config = dict(
    num_hidden_layers=12,
    hidden_size=160,
    n_experts=128,
    experts_per_token=6,
    d_expert=32,
    d_shared_expert=0,
    hidden_act='swiglu',
    moe_layers=[0, 1, 2, 3, 4, 5, 6, 7, 8, 9, 10, 11],
    router_score='sigmoid',
    normalize_top_k=True,
    routed_scale=2.45,
    balance_loss=0.00019,
    balance_bias=True,
    router_logit_norm=1.5,
    init_std_router=0.0293,
    lr_router=0.00177,
    vocab_size=8192,
    norm='layernorm',
    norm_eps=1e-05,
    tie_word_embeddings=False,
    optimizer='soap_variant',
    learning_rate=0.00513,
    beta1=0.95,
    beta2=0.99,
    max_grad_norm=2.0,
    batch_tokens=262144,
    max_seq_len=512,
    train_tokens=685700000,
    max_steps=2616,
    dataset='wikipedia_en',
)
Below are experts of layer 3 (counted from 0) of a mixture-of-experts language model. Rows are named router (the router's row for the expert) and show model dimensions 80-159. Each number is 200 + 40 x the weight over its row's rms, rounded and kept within 0 to 999.
After each expert's rows: "comes before" lists some tokens at least twice as common just after its tokens as in all text. This comes from a sample of Wikipedia text that the model never trained on. Tokens count by the router's weight.

# expert 40
router,176,199,188,189,190,213,226,264,254,205,199,204,150,244,187,218,155,158,200,188,212,206,146,208,143,115,225,198,187,115,148,199,247,210,249,162,197,169,212,154,246,189,226,194,209,156,103,203,244,185,160,138,180,202,149,227,199,224,239,129,221,267,121,203,202,299,141,148,205,199,171,193,226,200,201,230,167,138,191,226
comes before: "=", "The", "In", " a", "On", " well"

# expert 49
router,222,252,216,222,164,224,209,145,238,229,222,252,187,228,233,146,240,149,253,199,151,230,192,171,166,183,121,145,151,207,222,247,218,382,188,183,169,143,156,186,196,148,222,216,203,204,138,203,201,220,209,253,165,259,192,235,132,188,210,178,173,357,178,229,146,212,195,186,193,295,183,200,199,146,212,198,204,119,174,196
comes before: "s", ",", " of", ".", " and", " in"

# expert 120
router,228,189,109,244,222,252,158,196,253,171,116,214,201,212,216,125,214,166,154,291,186,176,236,168,194,224,97,198,212,250,199,186,175,228,238,183,148,188,128,231,154,236,168,166,249,232,268,136,228,223,156,196,202,225,287,265,223,213,271,190,156,265,236,252,175,203,186,209,214,201,164,159,226,196,202,190,162,247,201,202
comes before: " |", ".", "–", ";", "%", "0"

# expert 59
router,210,152,182,212,239,210,183,170,216,165,168,195,192,194,160,200,231,273,207,257,263,219,227,149,221,196,142,236,194,200,191,208,202,311,172,225,186,181,187,236,274,180,241,188,179,217,237,112,136,139,201,258,136,220,268,246,127,252,149,162,209,164,136,212,228,178,150,171,197,225,240,224,241,151,209,234,170,122,207,168
comes before: ",", ".", " and", " in", " of", " ("

# expert 44
router,219,281,237,221,163,250,168,168,250,189,178,243,183,229,225,175,224,172,201,191,205,181,145,179,212,185,137,152,173,174,176,238,241,370,163,193,167,149,179,204,241,178,233,179,226,196,205,201,207,222,222,209,217,265,179,258,150,177,250,179,152,356,196,227,161,212,173,183,158,270,180,225,155,192,188,213,171,133,209,222
comes before: " of", "s", ",", ".", " and", " in"

# expert 111
router,248,201,249,185,216,205,129,203,208,240,164,210,174,201,241,120,218,203,118,211,190,221,242,239,257,183,119,199,224,214,190,227,160,262,191,185,217,210,226,227,247,215,235,184,239,163,238,241,171,231,195,233,181,207,249,174,181,124,192,282,206,159,197,153,257,203,216,142,139,193,118,111,188,228,149,151,163,196,253,148
comes before: "|", "-", " -", "–", "N", " own"

# expert 117
router,209,191,190,229,209,142,205,164,171,194,162,225,190,210,101,283,104,290,190,270,234,195,160,192,185,236,206,194,171,141,228,231,197,138,222,242,264,231,229,145,149,282,276,207,214,162,220,180,146,159,238,237,234,181,212,185,320,179,216,196,252,72,156,172,279,203,199,262,262,201,190,209,267,208,185,186,210,191,197,164
comes before: " |", "|", ":", "–", " m", "″"

# expert 21
router,171,245,206,177,205,269,129,236,253,186,123,202,206,215,210,190,236,219,123,77,209,274,193,162,235,252,172,185,178,214,207,206,202,343,189,228,204,197,205,148,170,203,188,210,240,224,134,176,191,222,143,159,221,191,217,191,252,217,216,227,200,279,195,221,150,254,171,218,205,269,174,182,212,201,161,214,176,180,196,184
comes before: " and", " the", " which", " a", " but", " he"

# expert 25
router,272,249,167,173,173,217,127,216,156,167,196,193,237,220,214,188,233,200,189,263,180,213,199,158,238,183,169,147,216,180,210,160,226,243,211,245,151,190,237,199,227,134,199,263,210,189,206,163,174,217,237,241,240,239,272,199,248,280,172,220,184,249,167,215,178,255,179,219,175,217,152,176,162,160,143,207,178,189,267,244
comes before: "|", "-", "=", "The", " -", "In"

# expert 68
router,107,199,129,268,173,217,168,206,133,179,205,132,253,207,211,191,179,193,219,87,203,112,130,236,272,156,197,200,225,184,186,186,181,204,104,260,159,185,232,204,237,238,203,253,257,202,219,258,270,220,219,188,206,236,150,196,168,285,203,205,225,139,268,222,215,126,233,251,202,220,223,206,243,142,192,236,209,224,214,234
comes before: "-", "=", "{", "\n\n", "}"

# expert 113
router,199,161,234,243,270,292,128,241,176,217,217,248,152,217,187,230,215,297,93,222,180,200,252,268,180,173,210,205,169,179,195,161,225,201,170,231,220,178,229,198,255,217,252,226,233,221,195,216,224,177,255,214,226,161,271,200,159,242,201,216,273,141,167,123,198,227,178,154,266,159,215,156,230,240,195,129,216,195,194,183
comes before: "|", " |", ")", "–", " States", "″"

# expert 5
router,174,197,142,244,165,207,204,249,191,147,313,216,229,176,223,143,211,199,188,180,227,170,192,151,212,125,254,238,228,148,198,250,195,169,158,206,219,228,166,130,231,184,159,181,200,178,226,180,194,213,137,184,255,213,126,227,192,174,201,240,195,88,222,154,161,246,140,194,231,217,206,310,221,251,194,204,226,218,143,167
comes before: " to", " by", " in", " on", " as", " that"

# expert 105
router,206,205,204,218,181,204,142,218,153,239,159,166,246,202,245,270,227,193,168,230,152,219,169,131,230,209,153,231,167,138,228,141,180,197,230,165,231,84,267,186,235,141,190,239,228,197,135,165,243,240,145,228,158,168,181,168,184,201,253,157,261,244,197,178,168,224,205,154,163,330,169,143,121,171,199,186,225,172,189,204
comes before: "s", " of", ".", ",", " is", " in"

# expert 29
router,187,178,230,259,243,212,203,208,204,220,201,183,236,101,182,175,144,239,214,176,143,169,176,250,251,203,256,279,225,153,201,137,238,197,230,127,250,192,214,260,157,199,270,183,268,193,218,266,193,191,239,167,178,181,206,123,252,197,218,283,203,219,166,233,177,196,243,189,129,238,149,215,195,234,167,204,200,174,209,153
comes before: "\n", " 0", "  ", " 1", " 2", " 3"

# expert 20
router,187,242,232,227,191,230,182,207,214,243,151,224,176,178,204,116,247,237,232,141,201,183,196,195,183,163,138,219,141,270,200,210,255,229,156,96,249,171,195,229,164,222,150,235,211,194,149,175,208,161,215,201,233,221,167,201,173,260,172,145,203,251,186,197,190,273,168,191,148,270,220,214,186,241,176,205,151,219,171,131
comes before: ",", " |", " (", "n", "'", " City"

# expert 41
router,267,295,147,241,194,283,151,202,170,209,117,261,201,220,234,181,227,154,152,235,179,168,154,138,229,214,204,194,243,197,229,260,236,278,175,182,118,213,169,176,244,162,198,210,193,234,230,148,185,221,178,195,231,227,239,255,203,253,269,149,190,179,180,239,140,147,242,192,184,244,133,209,182,259,127,251,211,164,123,146
comes before: " |", ")", "%", ";", "′", " ("

# expert 107
router,216,249,215,238,134,221,176,201,244,219,178,221,187,201,259,164,244,207,175,145,258,180,140,218,205,232,159,146,175,148,161,164,234,297,168,197,162,230,171,252,262,157,189,194,202,215,168,210,207,287,184,154,261,196,177,216,207,144,245,221,183,334,209,242,185,234,196,150,162,235,222,233,105,232,181,236,171,133,202,237
comes before: " the", "\n\n", " a", " The", " which", " but"

# expert 47
router,219,184,159,174,198,165,230,232,152,91,272,273,214,186,181,196,246,186,240,194,215,187,208,184,155,163,231,209,196,258,221,301,221,135,138,181,146,251,168,185,152,195,177,212,212,157,233,123,236,248,190,104,244,196,190,171,168,174,249,235,169,103,270,119,144,240,178,199,218,194,207,219,212,267,240,172,193,218,168,217
comes before: " by", " to", " in", " the", " a", " as"

# expert 1
router,226,258,203,222,180,259,184,148,239,231,200,213,198,227,245,156,237,147,249,200,179,211,194,208,228,155,151,126,148,198,216,215,217,348,198,183,112,184,175,187,183,166,202,202,260,180,148,174,195,251,222,170,225,226,182,272,140,204,223,205,160,318,196,229,183,222,190,177,147,242,145,218,168,169,237,196,158,141,184,209
comes before: ",", " |", " (", "\n", ")", " and"

# expert 102
router,196,150,168,186,209,235,241,257,249,294,203,161,247,235,188,174,204,276,199,190,177,94,196,249,228,164,237,241,168,121,153,225,235,132,198,230,225,234,273,178,206,200,285,133,170,126,233,258,210,133,133,168,195,177,208,192,237,148,158,198,181,170,188,206,219,183,184,167,190,150,175,145,230,190,137,242,189,259,260,204
comes before: " of", " |", " century", " Carolina", "ern", " were"

# expert 17
router,203,179,146,210,199,223,147,130,237,155,164,204,236,210,234,161,216,153,232,263,196,185,210,207,301,240,166,192,224,201,232,196,176,282,132,182,199,133,226,139,206,164,188,186,195,198,230,219,227,178,179,137,175,149,219,220,269,189,194,246,197,268,263,201,141,202,201,204,266,159,127,213,256,207,216,182,239,254,142,244
comes before: " |", ".", "–", ";", ":", "′"

# expert 52
router,250,189,230,245,219,174,154,230,245,241,137,230,246,178,228,171,211,233,237,156,236,156,131,167,191,217,218,250,156,208,192,260,169,160,132,209,103,168,165,225,189,265,212,171,211,194,197,194,194,158,198,184,184,174,230,250,200,174,205,202,203,257,240,174,102,268,223,238,156,181,153,210,222,205,195,151,203,240,184,217
comes before: " |", ".", ",", "–", ";", "°"

# expert 15
router,205,227,251,208,160,183,193,252,233,264,222,162,208,223,230,154,211,119,95,231,159,184,154,235,223,197,197,121,161,168,217,178,255,242,251,218,251,145,232,195,120,202,231,224,167,213,181,194,233,258,219,159,209,250,179,171,204,92,287,260,141,178,168,242,272,130,185,236,191,214,150,228,234,173,173,153,255,242,230,252
comes before: "-", "on", "er", "ation", "e", "ion"

# expert 94
router,228,223,183,238,188,242,177,209,218,133,177,239,233,228,182,145,190,197,219,232,212,238,160,214,210,250,198,179,112,168,246,200,226,253,170,221,217,205,160,175,238,146,271,175,191,237,238,217,186,253,303,98,299,199,180,256,170,228,295,133,161,222,227,230,240,218,170,158,183,174,118,180,227,209,216,226,187,142,167,175
comes before: "=", " |", "\n", "\n\n", "19", "See"

# expert 32
router,157,238,197,228,239,175,249,168,204,226,244,121,138,207,151,155,157,272,164,260,248,208,163,163,190,188,155,184,172,169,161,197,235,170,132,239,203,202,213,255,287,207,194,196,200,173,284,138,168,256,155,160,213,125,178,206,212,179,197,160,262,239,219,156,154,230,168,146,155,172,191,248,206,192,215,292,199,198,268,214
comes before: "-", "|", " as", " other", " his", " then"

# expert 56
router,128,154,272,224,275,174,131,189,212,215,153,150,197,148,258,181,187,300,211,146,177,214,282,184,168,207,217,208,238,212,229,211,176,89,244,224,186,178,213,136,152,204,200,220,211,196,204,220,255,251,200,160,175,189,201,189,227,154,191,181,218,148,219,174,235,189,209,212,295,204,187,246,122,214,187,126,226,261,167,211
comes before: ":", "-", " •", "″", " by", " ·"

# expert 36
router,246,200,219,151,175,225,247,237,176,207,192,222,222,250,138,259,233,224,209,234,140,215,134,253,236,206,184,246,192,127,183,198,214,151,239,181,144,225,180,107,193,161,195,251,230,157,156,155,238,125,236,246,257,183,191,207,163,227,272,239,203,208,286,239,188,276,200,202,118,164,161,198,189,207,136,171,185,211,230,275
comes before: " the", "-", " a", " and", " his", " which"

# expert 126
router,150,181,256,273,259,199,107,168,238,286,152,231,118,156,254,160,228,231,253,223,163,251,175,258,165,167,227,187,216,193,245,226,242,223,196,171,188,222,132,205,202,175,191,248,212,216,223,199,215,231,186,172,137,226,115,188,176,131,220,193,214,188,256,251,271,171,192,206,156,249,134,208,152,236,228,133,177,165,154,165
comes before: "\n", "-", ":", "=", "\n\n", "″"

# expert 18
router,194,244,207,236,123,206,184,146,244,260,213,171,251,197,202,179,165,110,225,165,212,156,257,136,213,145,202,185,177,194,143,119,177,255,215,169,277,221,285,248,156,180,234,153,199,240,134,184,181,262,236,178,284,241,202,203,174,209,182,196,103,183,154,214,152,194,177,126,159,268,222,232,116,187,190,225,188,149,161,163
comes before: "\n", "  ", " 0", " 1", " 2", " —"

# expert 104
router,227,215,214,202,105,254,196,182,235,244,185,179,233,172,185,196,207,207,219,173,198,192,152,190,253,145,175,166,215,195,120,158,166,227,258,175,304,276,252,231,208,168,201,169,253,198,221,199,247,250,196,217,259,224,215,222,169,225,234,152,202,145,208,218,239,189,207,188,100,304,191,269,121,233,213,167,173,160,161,178
comes before: "\n", "=", "  ", " 0", " 1", " 2"

# expert 37
router,284,212,181,261,191,208,292,185,170,168,258,253,177,206,226,221,141,186,276,150,201,216,184,240,181,213,252,204,239,235,201,190,183,153,219,135,242,280,202,150,133,121,228,158,214,210,176,187,172,151,239,208,208,181,237,162,224,247,187,242,198,146,241,184,192,229,269,165,230,209,340,173,179,209,207,148,197,206,169,221
comes before: " a", "\n\n", "=", " He", " the", " been"